Experts of a small language model: vocabulary 8192, 256 experts in each of 4 layers.
Below are experts of layer 3 (counted from 0) of a mixture-of-experts language model. Rows are named router (the router's row for the expert), up (a neuron's input weights, with its number), down (a neuron's output weights, with its number) and show model dimensions 0-95. Each number is 200 + 20 x the weight over its row's rms, rounded and kept within 0 to 999.
After each expert's rows: a language model's description of what the expert responds to. This comes from a sample of Wikipedia text that the model never trained on.

# expert 51
router,209,183,165,198,193,197,164,177,172,174,184,204,214,220,156,184,217,194,176,161,202,186,169,213,204,163,209,177,214,153,226,175,191,203,207,188,210,177,151,211,208,192,241,197,179,205,194,178,232,192,213,189,174,174,206,194,200,211,186,210,176,209,183,175,178,201,199,188,182,226,213,176,192,183,220,229,192,198,209,159,215,205,194,190,204,180,182,224,201,213,224,211,196,212,171,176
up0,229,210,215,197,213,184,204,221,192,192,164,223,202,196,191,174,252,218,227,190,199,210,225,235,205,175,193,202,184,190,206,207,166,205,225,209,180,220,208,188,227,229,186,170,194,167,198,216,182,199,168,188,167,172,156,192,231,166,195,183,184,183,212,191,217,172,197,168,178,215,177,175,188,187,219,245,192,188,198,185,213,184,197,170,192,192,186,203,165,188,206,189,202,185,174,193
down0,205,207,215,174,173,210,194,220,193,196,202,216,198,181,192,225,197,252,186,223,193,221,190,207,230,199,162,199,235,219,227,202,230,217,202,202,198,181,222,205,191,193,197,207,238,195,192,196,181,214,228,198,195,153,216,209,221,225,176,199,194,228,211,185,219,197,211,185,187,220,198,233,234,194,226,200,231,202,218,203,171,175,245,177,163,216,199,224,168,201,179,201,173,195,206,162
Description: Opening parentheses after a name or term, introducing abbreviations, dates or notes, as in "(HSDA)", "(1958)", "(1 seat)", plus some commas.

# expert 41
router,211,184,209,194,231,187,186,186,176,202,186,247,209,226,219,192,211,184,198,154,210,209,203,196,231,179,221,214,215,177,194,213,229,185,192,193,199,203,177,190,198,185,189,178,209,229,194,220,229,201,207,172,208,209,213,197,194,210,155,198,209,197,208,212,183,227,189,176,181,186,199,254,147,164,245,218,208,199,183,192,236,207,208,206,218,204,215,222,219,249,199,186,195,184,204,206
up0,174,174,205,238,240,199,171,175,183,180,229,214,191,182,195,218,181,192,189,172,161,173,203,179,203,196,186,190,203,203,198,211,197,158,202,192,200,151,204,200,225,170,181,187,179,250,217,192,189,189,192,187,179,229,187,202,188,213,200,222,212,173,206,237,201,192,172,191,233,205,191,193,192,154,204,205,191,197,167,218,187,180,241,188,202,203,211,224,178,218,181,184,199,196,218,218
down0,192,200,200,203,221,217,208,212,248,203,199,195,206,216,226,181,174,214,179,179,208,209,202,222,204,205,187,141,231,201,192,184,191,193,220,204,197,228,156,249,257,205,222,244,202,184,200,174,180,240,221,219,191,211,198,198,230,206,164,192,211,215,230,189,204,179,216,196,187,196,216,231,224,219,210,231,204,202,228,229,200,200,188,190,197,202,196,173,182,200,209,207,209,191,199,197
Description: Mid-word pieces of foreign or unusual proper names, often with diacritics, in squad tables and lists, such as Süleyman, Míchel, Andújar.

# expert 61
router,202,176,200,187,212,184,201,214,186,211,214,241,190,205,193,191,197,208,181,178,208,203,183,198,230,179,202,197,202,183,190,210,198,222,200,220,200,197,185,214,211,192,188,209,188,203,186,203,233,208,218,233,227,219,200,190,215,193,167,216,219,210,180,187,172,195,234,199,231,207,171,212,130,185,235,211,223,205,191,178,219,179,178,187,231,186,208,221,206,271,226,205,196,176,163,223
up0,165,188,235,171,226,212,214,176,193,206,205,200,190,185,183,222,198,193,169,194,242,188,237,227,189,186,207,157,188,212,215,226,192,160,208,187,201,207,207,198,200,218,152,218,199,170,171,210,193,187,187,181,192,194,175,208,189,189,185,190,209,185,161,169,216,192,199,212,198,195,215,188,183,179,222,201,194,175,188,241,205,161,178,179,177,187,201,215,169,216,207,214,185,205,248,198
down0,197,213,202,203,236,193,219,196,226,212,186,156,208,210,221,197,202,146,227,165,215,229,189,224,206,220,219,188,172,223,168,204,170,207,199,205,237,200,201,234,166,223,230,199,166,243,193,207,177,180,217,195,213,217,207,207,221,171,202,200,182,207,175,178,241,201,182,215,203,186,215,187,197,201,183,197,187,189,184,205,216,205,217,210,228,205,190,190,207,218,241,197,204,183,162,194
Description: Short two- or three-letter pieces inside split words, such as er, al, en, in, like Cap-ital, rec-re-ation, fac-tor.

# expert 20
router,242,170,195,160,213,183,181,192,182,186,166,220,226,210,159,205,214,197,172,178,185,198,176,206,206,189,208,189,192,190,196,209,170,187,233,230,215,181,163,267,206,210,199,195,199,201,192,198,211,198,186,193,188,188,198,176,201,209,217,212,209,198,226,211,172,223,219,182,187,187,180,209,164,205,193,226,208,185,209,172,200,152,193,178,193,203,210,244,161,216,215,207,201,184,200,212
up0,223,193,158,191,154,199,178,234,194,211,215,202,200,195,196,212,188,208,179,157,184,215,153,189,202,209,181,157,182,210,207,184,201,183,153,216,204,190,204,210,179,189,214,198,220,224,190,204,206,205,206,234,222,175,194,185,221,222,204,193,200,194,219,170,209,225,182,207,173,184,209,202,159,192,185,214,208,196,196,175,207,189,209,209,225,234,221,211,171,216,183,192,224,257,201,223
down0,227,183,213,188,200,172,210,218,188,196,188,208,195,183,218,196,224,182,201,218,198,204,217,187,209,208,197,185,221,164,208,200,189,201,207,215,215,173,192,232,190,246,200,193,225,225,202,211,217,175,236,177,227,191,207,219,211,233,175,167,229,193,188,180,183,166,213,189,176,169,180,173,185,227,220,176,212,207,225,209,230,230,227,197,193,185,135,192,231,210,217,185,219,190,190,212
Description: Capitalized first word or first piece after a line break, heading or period, such as Land-mark, Long-term, Genus, Ex-ternal, Over-all.

# expert 10
router,178,181,196,181,204,164,155,237,191,179,202,268,216,204,161,172,226,210,195,183,196,175,181,199,227,186,190,223,222,170,202,227,211,226,185,180,206,172,196,203,212,188,168,185,203,236,184,203,201,199,216,202,197,195,175,199,195,193,178,223,191,205,212,202,185,206,202,189,209,212,208,175,149,179,209,206,200,210,183,154,199,220,181,198,214,227,200,212,184,228,224,206,207,175,191,212
up0,205,220,222,176,196,206,143,197,199,243,242,204,195,211,166,198,220,217,204,177,193,209,199,193,201,228,200,235,211,218,184,177,180,170,216,171,171,180,214,188,167,226,182,168,188,194,213,211,209,204,204,155,180,182,225,213,204,200,199,191,144,215,198,203,200,209,211,208,183,210,188,208,195,206,207,210,198,216,160,183,205,191,175,217,165,203,208,185,195,199,177,233,227,231,205,182
down0,152,155,198,171,216,244,210,233,192,202,246,223,213,219,186,165,242,225,180,216,166,208,203,210,215,216,214,200,194,230,195,236,201,181,189,216,196,210,188,208,212,174,210,189,225,197,194,196,224,252,212,205,192,196,235,195,207,200,203,187,217,218,216,198,217,194,202,175,196,223,180,215,196,191,227,208,209,216,201,215,161,233,190,189,181,193,207,197,205,202,203,216,227,223,223,219
Description: Two- or three-letter word pieces and accented letters inside foreign or uncommon names, such as Yur-ik-amome, Metepen-ag-iag, Gü-strow, Pl-ot.

# expert 55
router,206,186,168,199,236,191,208,235,181,186,226,203,194,233,208,183,218,217,188,186,236,178,191,227,231,180,183,205,217,192,175,203,170,215,188,207,210,179,195,221,264,163,193,201,213,218,195,170,208,226,216,177,193,192,187,198,217,197,154,213,194,202,192,205,171,199,230,175,186,194,223,202,192,156,228,198,224,227,195,190,212,179,168,201,207,211,207,230,218,220,206,194,183,208,177,206
up0,212,176,183,176,201,215,207,149,214,182,208,236,226,220,210,181,213,184,188,203,218,206,149,216,200,209,203,182,212,190,229,232,209,199,198,201,232,205,213,183,174,168,191,220,206,182,187,214,216,196,198,187,189,216,181,209,183,249,182,212,210,234,197,212,213,216,224,191,167,184,180,236,203,214,184,187,208,218,170,203,191,188,213,193,233,221,171,188,217,192,233,248,205,172,198,181
down0,226,198,205,220,216,219,204,187,184,228,191,186,200,215,166,214,202,230,222,202,180,172,196,178,193,195,222,234,161,196,192,222,174,203,201,215,208,205,179,202,187,220,224,171,203,205,177,187,218,161,169,178,195,222,214,205,144,197,191,200,188,216,209,185,240,234,180,177,215,182,183,207,201,189,184,237,184,216,196,168,211,184,205,185,203,167,199,193,179,192,200,195,210,226,140,206
Description: Final pieces of a word that close it before a space, such as -ing, -like, -and, -at, -per, in ordinary prose.

# expert 29
router,221,179,177,195,184,214,172,189,180,168,222,226,239,217,176,168,209,223,164,181,197,182,185,217,204,171,191,189,205,192,224,205,179,213,222,175,206,158,209,230,216,198,210,191,211,193,198,192,229,180,227,189,205,176,183,168,225,213,207,210,186,204,210,194,203,206,198,216,189,179,196,201,150,199,210,248,216,202,186,197,182,188,186,194,223,229,223,227,179,237,238,183,196,196,219,226
up0,187,195,196,190,232,189,190,223,192,201,208,205,232,208,212,199,218,213,198,187,243,211,194,208,207,203,174,221,219,182,181,169,205,170,205,230,206,189,245,224,213,180,199,179,217,200,211,236,159,198,211,167,186,163,186,215,200,195,167,206,182,215,223,207,187,183,262,210,228,202,239,185,181,198,233,211,223,217,213,211,201,194,179,178,219,209,169,180,220,195,191,187,221,228,209,188
down0,201,263,238,194,204,202,210,201,223,186,184,200,210,215,205,197,222,187,209,211,190,215,216,187,181,193,184,188,224,196,180,199,164,187,170,210,194,209,189,221,171,180,231,164,192,184,216,200,181,201,196,197,169,224,177,204,192,185,179,206,177,232,211,213,215,173,222,197,210,185,228,180,190,192,213,196,173,210,158,185,208,195,189,178,223,247,215,178,215,207,178,216,183,208,141,176
Description: Single capital letters or capital pairs starting names, acronyms and abbreviations after a parenthesis, quote or the, such as UCLA, Baghdad, B.A., ACO.

# expert 63
router,230,181,202,190,197,203,177,196,206,178,182,215,177,228,186,217,218,217,189,174,194,192,189,185,253,150,177,193,183,188,195,173,214,224,219,186,189,173,176,219,246,184,198,213,214,217,210,233,211,188,167,190,221,173,218,167,187,207,176,213,205,212,184,169,199,192,190,208,211,193,187,195,193,203,216,220,229,153,178,168,199,181,200,177,206,227,222,212,177,238,203,214,210,221,209,209
up0,167,201,226,197,232,216,178,179,197,212,230,184,219,211,179,164,197,202,161,201,174,185,200,180,198,181,196,213,187,196,194,181,176,220,186,199,153,210,195,177,217,176,193,235,161,195,222,248,219,171,212,200,201,177,177,207,194,184,216,172,199,207,198,215,252,231,189,185,242,202,221,222,198,209,203,230,190,179,220,187,218,185,186,195,206,187,200,198,217,221,203,225,221,198,225,211
down0,214,185,192,211,214,179,166,179,198,245,207,204,199,181,223,221,204,219,174,202,224,239,175,182,187,189,197,181,205,185,193,214,198,196,207,186,205,205,177,182,221,178,160,216,205,172,233,213,196,187,167,215,207,188,203,198,240,238,175,176,228,222,200,201,173,218,169,240,189,193,186,204,232,203,191,195,200,228,223,203,195,170,218,189,151,210,196,185,230,202,170,194,213,224,176,189
Description: Conjunctions joining two verbs, nouns or adjectives, mostly and and or, also &, but and then, as in "halt and reverse".

# expert 52
router,236,196,209,209,215,192,177,174,170,185,175,214,252,199,187,203,206,222,160,187,179,192,179,198,247,185,197,218,218,185,223,211,207,208,226,192,221,160,195,225,196,193,188,191,196,204,212,217,193,170,187,176,201,192,195,197,192,181,211,209,205,215,206,213,203,226,185,192,203,201,219,185,173,152,216,230,181,183,179,185,200,179,209,153,201,196,196,220,206,243,237,182,168,181,181,226
up0,200,182,201,189,210,179,163,185,187,207,191,194,222,214,180,213,222,210,192,153,204,245,184,180,218,169,169,167,175,225,203,184,209,213,168,213,208,217,197,197,207,171,172,186,223,188,161,178,207,181,187,225,225,200,175,204,165,196,198,193,176,167,213,209,196,208,193,197,217,186,173,194,196,193,164,196,217,222,189,196,226,209,210,193,230,189,182,179,213,196,252,185,182,173,165,189
down0,193,183,204,215,210,208,219,211,194,198,220,219,183,170,190,224,190,242,181,197,190,180,165,199,244,190,162,215,175,197,191,226,185,159,214,215,227,197,197,174,183,200,227,213,212,217,181,212,187,229,200,199,228,168,181,189,184,208,180,182,222,220,188,210,232,200,190,225,230,210,230,190,162,199,229,202,170,226,211,213,176,203,193,192,191,223,194,176,170,196,153,174,207,219,194,201
Description: Pipes, parentheses, minus signs and digits inside numeric tables and climate or demographic data, such as 6.0 (42.8), | 0 |, −0.37.

# expert 40
router,210,181,196,213,232,189,194,167,191,175,189,205,190,230,206,198,228,206,197,166,184,180,195,189,256,163,165,186,203,178,176,188,210,209,202,180,195,162,176,210,240,180,202,193,220,201,210,203,214,180,170,211,230,184,196,166,172,208,168,189,189,227,185,168,181,195,210,199,201,190,206,197,161,199,220,228,217,158,199,171,184,193,193,188,189,218,201,195,183,231,207,236,188,217,201,203
up0,177,197,191,224,223,219,168,202,207,174,175,201,172,187,196,171,193,213,211,182,153,198,161,205,218,202,198,159,170,173,199,189,193,217,208,198,167,238,232,195,160,203,203,220,202,199,199,157,198,206,199,201,207,203,217,233,198,191,198,182,223,192,208,166,207,212,226,189,225,216,207,192,204,163,207,221,204,190,215,197,242,141,184,190,204,208,214,184,193,181,191,188,202,218,182,173
down0,207,163,202,246,190,192,171,209,221,262,209,201,203,197,211,205,182,206,181,148,186,209,189,195,197,208,212,214,216,199,231,220,193,206,199,205,185,225,158,219,221,224,188,200,199,205,215,192,175,202,198,185,184,201,164,214,194,196,160,199,214,222,240,191,230,211,183,188,224,169,162,199,213,219,189,203,209,199,248,214,187,199,221,199,167,212,169,183,221,212,181,198,194,207,182,192
Description: Mostly and, plus or, but, semicolons and including, joining names or phrases in lists, such as Robert and Matthew, University; University.

# expert 14
router,214,205,176,209,195,181,168,196,193,174,173,217,208,248,178,175,235,213,170,168,185,186,189,203,203,152,214,180,244,151,234,194,177,199,195,214,206,170,192,212,202,193,230,198,187,200,189,184,205,181,210,168,180,223,214,215,194,212,205,209,191,192,210,193,203,183,226,210,173,223,201,196,189,167,231,227,205,191,203,180,226,199,171,191,199,193,192,220,207,231,235,211,207,186,165,206
up0,223,191,187,186,204,177,193,200,199,257,276,183,214,192,206,199,158,223,184,196,201,199,136,211,193,207,208,179,204,221,204,190,206,229,183,191,213,181,183,208,195,167,155,180,208,202,168,242,190,214,186,170,202,190,204,208,178,209,212,207,209,181,207,194,192,206,193,228,171,221,214,195,203,187,200,203,166,220,201,184,215,195,196,215,217,189,196,214,227,209,204,198,173,195,174,195
down0,195,199,199,155,174,213,201,183,208,193,180,189,189,230,176,199,201,181,196,168,181,233,201,193,182,204,185,134,208,215,225,215,194,242,210,198,205,201,214,212,207,243,211,207,191,163,185,166,208,221,239,167,185,208,219,221,191,209,205,202,166,195,200,202,202,191,227,178,199,182,206,182,233,215,193,220,173,218,219,211,200,233,217,180,210,210,184,206,199,176,227,205,239,179,202,220
Description: Opening parentheses after names or titles, introducing birth dates, years, translations or details, such as Kutwa (born 1945); sometimes brackets or apostrophes.